python train.py --n_layer=10 --d_model=128 --n_experts=48 --experts_per_token=1 --d_expert=128 --d_shared_expert=0 --activation="swiglu" --moe_layers=[0, 1, 2, 3, 4, 5, 6, 7, 8, 9] --router_score="sigmoid" --normalize_top_k=false --routed_scale=2.0 --balance_loss=0.0155 --balance_bias=false --scale_expert_input=true --init_std_router=0.0116 --lr_router=0.000985 --n_head=2 --n_kv_head=1 --head_dim=64 --vocab_size=5493 --norm="rmsnorm" --norm_place="pre" --norm_eps=1e-05 --positions="rope" --rope_base=10000.0 --rope_fraction=1.0 --qk_norm=true --attn_scale=0.125 --tie_embeddings=false --parallel_block=false --init="uniform" --init_std_qkv=0.0347 --init_std_o=0.00776 --init_std_up=0.0347 --init_std_down=0.00491 --init_out_by_depth=true --optimizer="soap_variant" --lr=0.00429 --beta1=0.95 --beta2=0.99 --weight_decay=0.047 --lr_head=0.00979 --warmup_steps=53 --schedule="wsd" --decay_fraction=1.0 --decay_shape="cos" --final_lr_fraction=0.0 --batch_tokens=65536 --seq_len=384 --doc_mask=true --train_tokens=431700000 --steps=6588 --dataset="wikipedia_en"
Below are experts of layer 4 (counted from 0) of a mixture-of-experts language model. Rows are named router (the router's row for the expert), gate (a neuron's input weights, with its number), up (a neuron's input weights, with its number) and show model dimensions 0-127. Each number is 500 + 25 x the weight over its row's rms, rounded and kept within 0 to 999. Numbers have three digits each.
After each expert's rows: a language model's description of what the expert responds to. This comes from a sample of Wikipedia text that the model never trained on.

# expert 15
router:472538526568511498496473535532484521509513449487475479491534473491503541498505533487470517500505494502493547475511474529533447476536490513487499503497480486507522445536507507471548556520521482520472519475458494447495527508459515494494517496517500481508495512504500480532539522481450451528507473508536509521472522484503475494485547540516508483475497488533525480476514516498488525494496
gate1:484495513484507494491471512532531469493486507479485500535491531534515479522457494535486480471499497472475542493507489445516528546561490493479493526443493514499505517496497534488508492498504501486526464482531516481543489455522479506457502505483485452479506514472501528510489508473487501470508462504552476474509521470483549468486491457482443524475497519499538484480536522439533479510495
up1:505504525515467496515506499521472463483495490496497485505503535532487521523463511495530477428544492449503547520498548479504502500506492466477518504440508524492536510473478477475483525510545490443523499496511500499476475528512467508496490480507515441486514466504517492501454514483508418538515487467496497440532496500521471496473496524529504552482528506505485489511514474484515494507502
gate2:502505521481450540533542491505488533480557474502498541478528542473473486491539521496490585509488485498505487476501455514485508500521492508510509543496484512502489486505482488482482535504513516486486472494461484497467494500506533487487473514464529530450532537499518467516536512503531498507487487517511484447470492491505516528511526466554506513472512486497496464510550472469510462507446
up2:504506486509445500539496536511466508502497490447473552490487511511472480484498489502512541468492499486495505471497489507507510518480502566523468480524494495480469474475450509526491510513543529485459477490456481435508543472492516480477506488493516479481486507520530445501524515517474496481568487515499487486497490533498491562515535489510546526506483448520518489508484507496514490476454
gate3:538495510476495499510522485484453485474487476504535533469453513488494503460499501443466537529478516499486487524502480512494559524509478571507478504497522475447508514493521518557487535511500475520507494511496470489493501516455501530476520487499503544515443498525487508494522500524483492495492459533509517504546532532536469548527496485492540472521480507473472507480495466516508529483463
up3:561507497519477501521508446493502492498415491521494509510483479485501457512435524516519516513524510482488497512517478441474555489484532495524522487509470490489516500504472511514490534457476486535492528493458462483501552554512473533490489518515492497560467531485460498506507484530515496505519511500472504503505500497508466518525515467526495514501498466496507520492522520507507573506494
It responds to: Bullet dashes opening infobox or list lines like "- Full name:" and taxonomy labels such as Genus:, plus the prepositions by, of, with.

# expert 29
router:477532543539471523505477505541479520541503496515473502450556459470516522522483543513486521506490519483493517536522493508528463488482472518490514516477487498484522489508494525489546524506530472532504470460516469493519478470466525551464535505482471482510498524502481505540533527500480472541490473496488460528473558505436501503482540507526519519475491495512520506487485498510483502455497
gate2:525482529492505497575499506496494480474467530541450516488494502464490470466484517529514501477496510491549470497515482499484462502471526533507472486471483466474476502499526520462512539522506511527507468507462515526476533515446531453533541532520488469475508524515533476520510470529534486516487504514532501488504494493512501502483540482512569469486499533536488488502460498508521510544489
up2:548501502499483516573484529489488506468485524530493509489528529497536528493504485503524534490479526538509502465521534501527489513511538493505493512498491466460521487505501450476524554496477513483506487516492496475515469473495492495557497472522558474505535521503524545520519482527548468469518513522549523508474437507482485522483496503562508536495507509517475477541518510495517497520478
gate3:507492527523531513512492523521546493447494540514491494484485494463481488502519498485476480464491478519450502507511492472473507510510521518484532522516468502490496501508510535445491490502443491550477447469489525478477483491500500584475484497483485511495501482526487530494483513518499521565481529484472513559512476535483488466490452520521482498510489522502515533434489478496474490499533
up3:460518482495506491558473483471509547514505506525533518493503492500529505507592541492483504514508462472525473505483521473506474486489491504503499480519559552551471514516468496525552529508485513474497555526495475484466501487517489462515506503509524544510481529516532476502532473546519484492499499497492510508491485466541531447503527513481507498507545493495467488514532494514495522525504
gate4:508467519524532485529464526520533500516497484565486490484529512465514446523516553486522521473482501437444457457488496471481526484472454506461492516535503512512521502499518471496519524467499502512525490486532485504481514504505509486475521443492460508543511484476511488528500486510517501509550536515510471554503495490511535492497528513497507469494491537496477523481498520480513452472478
up4:492508514511505484478506512504540501510511533527483479464483531488485483464533498472506502485512527482463514528524506498541507520493484530518470518500552436506487476484499469527540508475495525523479410501503484529511501479481512507486465517478561501496508513445503489449482496509506522528516470523503475537527470519526494503515488537505459536462493513528518476468477530517487462507453
It responds to: First capital letter or word at the start of a line, especially after section headings, such as A-ppearances, H-ill, ==Career, He.

# expert 16
router:430534511526509513533469534542478494538490430502484508464507474467511515465477548519486503475543500495527493514505468498488452480481487494533529520476478519532500465518501510494503515522535479500512482474511500484506470497478479536487549487495524477453488529505479449518505514471475469530511475523509509544471532487480495488522528525500492471476502484525527507455467534482473515492484
gate3:469506523497518525476462496471534485499502499484510567489495489494494524497528502507489526478511463504547542507496510473494493496473463518528519501532553495466483507509502469483496529507492510471520491513534464476504512509523540540505484495486483467480479524513555483518517491469506525468547508535500519547447493520481530503452507518485517551525508569547532513462474524478487509483486
up3:488552542517514537483517512454504483504463466465464486524476515497483494467509519543452489454514458486490520503491521513455533476493461469499499483500510530514512513516506497481501520506510452490530474526505496483499456513481516447500489473489483495468486531522543447506504501521492481502535510509474495502454562526494501494487529510440527479488516502523515525477486544476467490473463
gate4:489533478493502529499496473508467508510491443431502513505468491497507495500505534507496552492483483470532529483479501469520454516483505535454525480493484526529491474517518477518528463482499496510526453521546462508533504475487526547515501524460457530475490482509480474530469476520512475491546479512482467511490511558491483487483491431521487482483512539530489496522481474493494498525509
up4:502517474468519501485533537525474523472535460483494523492485473491489516502510491506543494500456513472520465473466468466494482508517555519490497536530537495500502494515482503467528489497498507455490462497457498479498546519506481488546483530507514453494454504509523543506467469489463470497495530453482475461457493517516490499500510490500518496485507460497488553489461441553506476489506
gate5:512536497537477503496476580465466498515520519463567489460522508483516509505488504491497473482544534515500510467516483514461503494495514503525537494486461516497546501489541506503534462490460510532464483491567485480522509531483496499506524506502458512517486498509502515494527496440480507541512495507518486541513467494486536478462492475488498524509512534477554507492513511500550518527501
up5:551482514478492515503482482464493529505523488508528469504469483473477489520455515494491522515457504501538539486509512540537485514496497453511493446478502527499502520472492490545529467487498465497471494454472503526474488490554532454480504491420531530481506506474504496496463490504475487501535490503542504510490513490501493539492573514508495494564496475491490492469504504498533505526522
It responds to: Prepositions like at, on, to, of, near after verbs or nouns, strongest for "at" before away opponents in sports schedules.

# expert 46
router:471553534509489508513503538543489503497470451473445484466535444502487530510492545515485504501494482476488481527498505515512471485506461482497515532491450470510537459501473558496489540510513465492502460485500503500501494503482514549476525481521503480491463512499466517513520518487433522539535493481495492518496512503510459501486519549517506523453501472501484516490488498516466538464524
gate1:486475484489454498490498536488497438522523464474468519479527517559551497527539502502525457514497504532507475475470503548497483509497489524458458502502520474526497511553504535509491520503556501483515515479522532476517439493496475530518505504489535460478517515504492522486504490518532491492511503521486517505485519548472468530519465465538497527505492465502522525489506468498530470530466
up1:489473496491520491553442507502515556545450524456481519506493490475455497522487457516459505453483478488476543534542570537509504537478544472477511529505465497492470502514528484504484516508474510518511467524458505529499510497527530467517501489473480516497497482479545517506507500527502481497501500538487486501502508509436519509511484494475501482541469507497491508496520536505480467488524
gate2:496516484507513504526499485578498505514532474502499507489538477475546497457504436480487508462502506487487498491549500512466519548530506495532511553545525488527500455536528515513530492557506529464475485479504472504496470496497492528514522488473483472501522522477480506474548489503437539503498516522472497522496519501526502471512526549504495489519502471521503490518484511513463498551503
up2:525517501488534533508456495527494518502469482498485548504503471525505494544496495474497503475538520485514492461497476509490522526543522535551498492516519458559519526520513483519481514500511449479506478518500483502534515497494519488479529525462531515494462501515490520487556460488528507521483483490503522534560501481486479461492491554454515514524472513514512516463491467477495559479460
gate3:457523521531524483534509477475467481549537489478495468510469466502551501486518508546523485524493545514472470467495475510510504471504497517511499516499488531522475458483494497504489554524478516496511542472454511508499488532554505507475498476507558508495484526515490467506512511495490495513480504494481454536520529489494516495469486515527481488497540452488453501519429464541502472488488
up3:450507498476520483517478502479478529501472484514497466489493512492487525500552484509497432477525523530536520486478515513497511503522491478527511522456495495503509496464481542477459486483505433507535483506485470526524497491482515450483465527487478509517467474464512542470513538528458519491524487506481515475454515556482475522499517463532529508499493513490514515535536486434480497488494
It responds to: Linking words such as as, 's, was, is, became, called, named, dashes and his/its, mostly in known as, served as.

# expert 13
router:478504527515488523488491550496500531508496468514456501478504451473489512508498552474471514504503482486504531515471482500529458508526478489505550542482475497535525473511493516491528521501549471510482465481474473460497481485479495494491544494516508468436487466483483503544521568471455502564515468532546502502469507506451494497508511521512496470456497506482506508492493481496472502489505
gate7:482465478513482483480481456567522484501556521513489520480484544489500484511470536485501518462483474455511473492501515531464483501502526516503517512478501468529467499485497478504494526491518469498488528509449489517498514489508538511531513478504447492432490513539503511450508483486502531500565526501541552501490526504456480492466494496501482466486486485528522493488497522451510518473467
up7:486474477494513464520480518518485487448537533486454485513505544518504473508518505495489480493508497515504506478495488521475541479476534500492491496474495529513519515509511533515481483492532480518500542510492544559519514516507470531494554495504481490487454493533487509498484458511550493514514498471477505513479534543478481501463452508454522490450461559562503495473488502499509449468476
gate8:500527510515480509508517502525525551465446496458511510506518520491465504467503534500449468507481457491504483486501468466523496496493489498502528476532522489456442516519511547530477499517502461522511483496522534498480493506513501476530498512522508501486554533476533459533478502506505475532491527533490519509528498510492531487503544469542484530517533507523545454482570462495507513519494
up8:486468497499482503481518532554458486541499494476511486533484505524551497521488498496484553496531537504537525474529556555476508495522485464478492524510488492538513519473515494437518509512515525497524504516454426500503489484498521484490513464501504483518478486507476526484489503472487515472533466470510477484466496470479467493510509528454515504484471483465477537540451478493501521491503
gate9:474495530496491510519537527526497542474512482493461499475533521530516506529487451464512537507498471513508514536561478496477489508563513501516485532508532472514455513495525557493502479495475546476510498503506502521504502489493535460497467515497497499487517475521492520528529546495498539533481454487531441484493493562459490489512469505486503513504497492485535441476543493503478494492498
up9:460455524503471562499505495498447527524533501512494478527483502544480515499485523490504534509519522549486513552521474504494501500554470492504506554503495508486442493498499535510495497502473520483520542460510541464498506511504491512527493505531512470482496527536534487556510493512462544538510464500494480489486501523482474507459509506444504477508507496478526510466564514511495481504502
It responds to: Sentence-final periods fused to word endings (es., ed., ).) and closing == marks of section headings like Bibliography==, Sources==.

# expert 17
router:502523505527513529506477504528492500537478494468495520490528469489527548490500534510455539507493493492476495520517444527546459471530500497476532523492451514505514454492485501475521500525520464539531516473505502474502507487502465518484548508492480456478499489501480484568494521510440469550518432508525480518498506452474509512532522493509523510470519508510524507478485491520525497480530
gate6:483488492506491548528525476519501540520508511520481495511519481528525494520510485444498480483488497501499496470523518562492522511492494510521515524454501520429496525498510523498500481514528513536516485504443469449558442499481485503536518520475456484515461452518493534502547509504505518491467496490496482489510478444499479492473488474489496508525443546510497513492507482483500488501448
up6:501486497470506505478473487522486500499489534525519472504471495486504511513493459504509428498502510536521534465486475503457508501472523522518526537509467522467484526467544522491587505476517517477509514537490478483523493502509477486523483489486467496487543479490477497461568547459501498478496467449486514484524486500505509513527471483507550499499440507510506493469523483474493532493528
gate7:536490488520501500499498463496531494495485467501527527520554493453498509477540510522488499512471522526491528489464546519478448466523546453513503467464530517510522525519522472476498493490492526471476476497494534537449496502516496473493521464561451518493512505492506454502505520511517474531515512513515545510530463546524504481481501507485519508501526493514519482461490451524460481524470
up7:490511490499538506519461464504455516516480498531540479493544480506512496477494545489505480519527542538486545500506537504505474487495491488550528527496532521474538529519455489452530465470519496505498519479480520531454513515484510471529480513536461527512537487495502531457563521480508509512515506511494476487500489497496502495508471520520548553518548523507524490495455517531519478527503
gate8:493507445492489531480491540501489539499520502444513502492491504520503507516467507472525492482530511513483520495433472502496480500449510494509528553481494510462478484482450487468487492474499492537495475463486490496511506533451485472503501471468484505475477499512498570509508484519461505522500502488538493528440469452511522490538447494515505497488483515511501511497468524466496455460534
up8:485515566547492535493504471481504504506515458513473540506531453447503477465479502496491496467524451520528493507501449530511522516541455469479458490508524536521532497473481520521470506512517472528495512507509540542500516468520505507501531503501510458492532499499495460522505480502489424507506467500446529494519501488526536516530484484496508509514513456531508509486521479513499526509481
It responds to: Past-tense and participle forms and ed pieces after was, is, also, such as found, released, used, built, located, and aqu-ed-uct.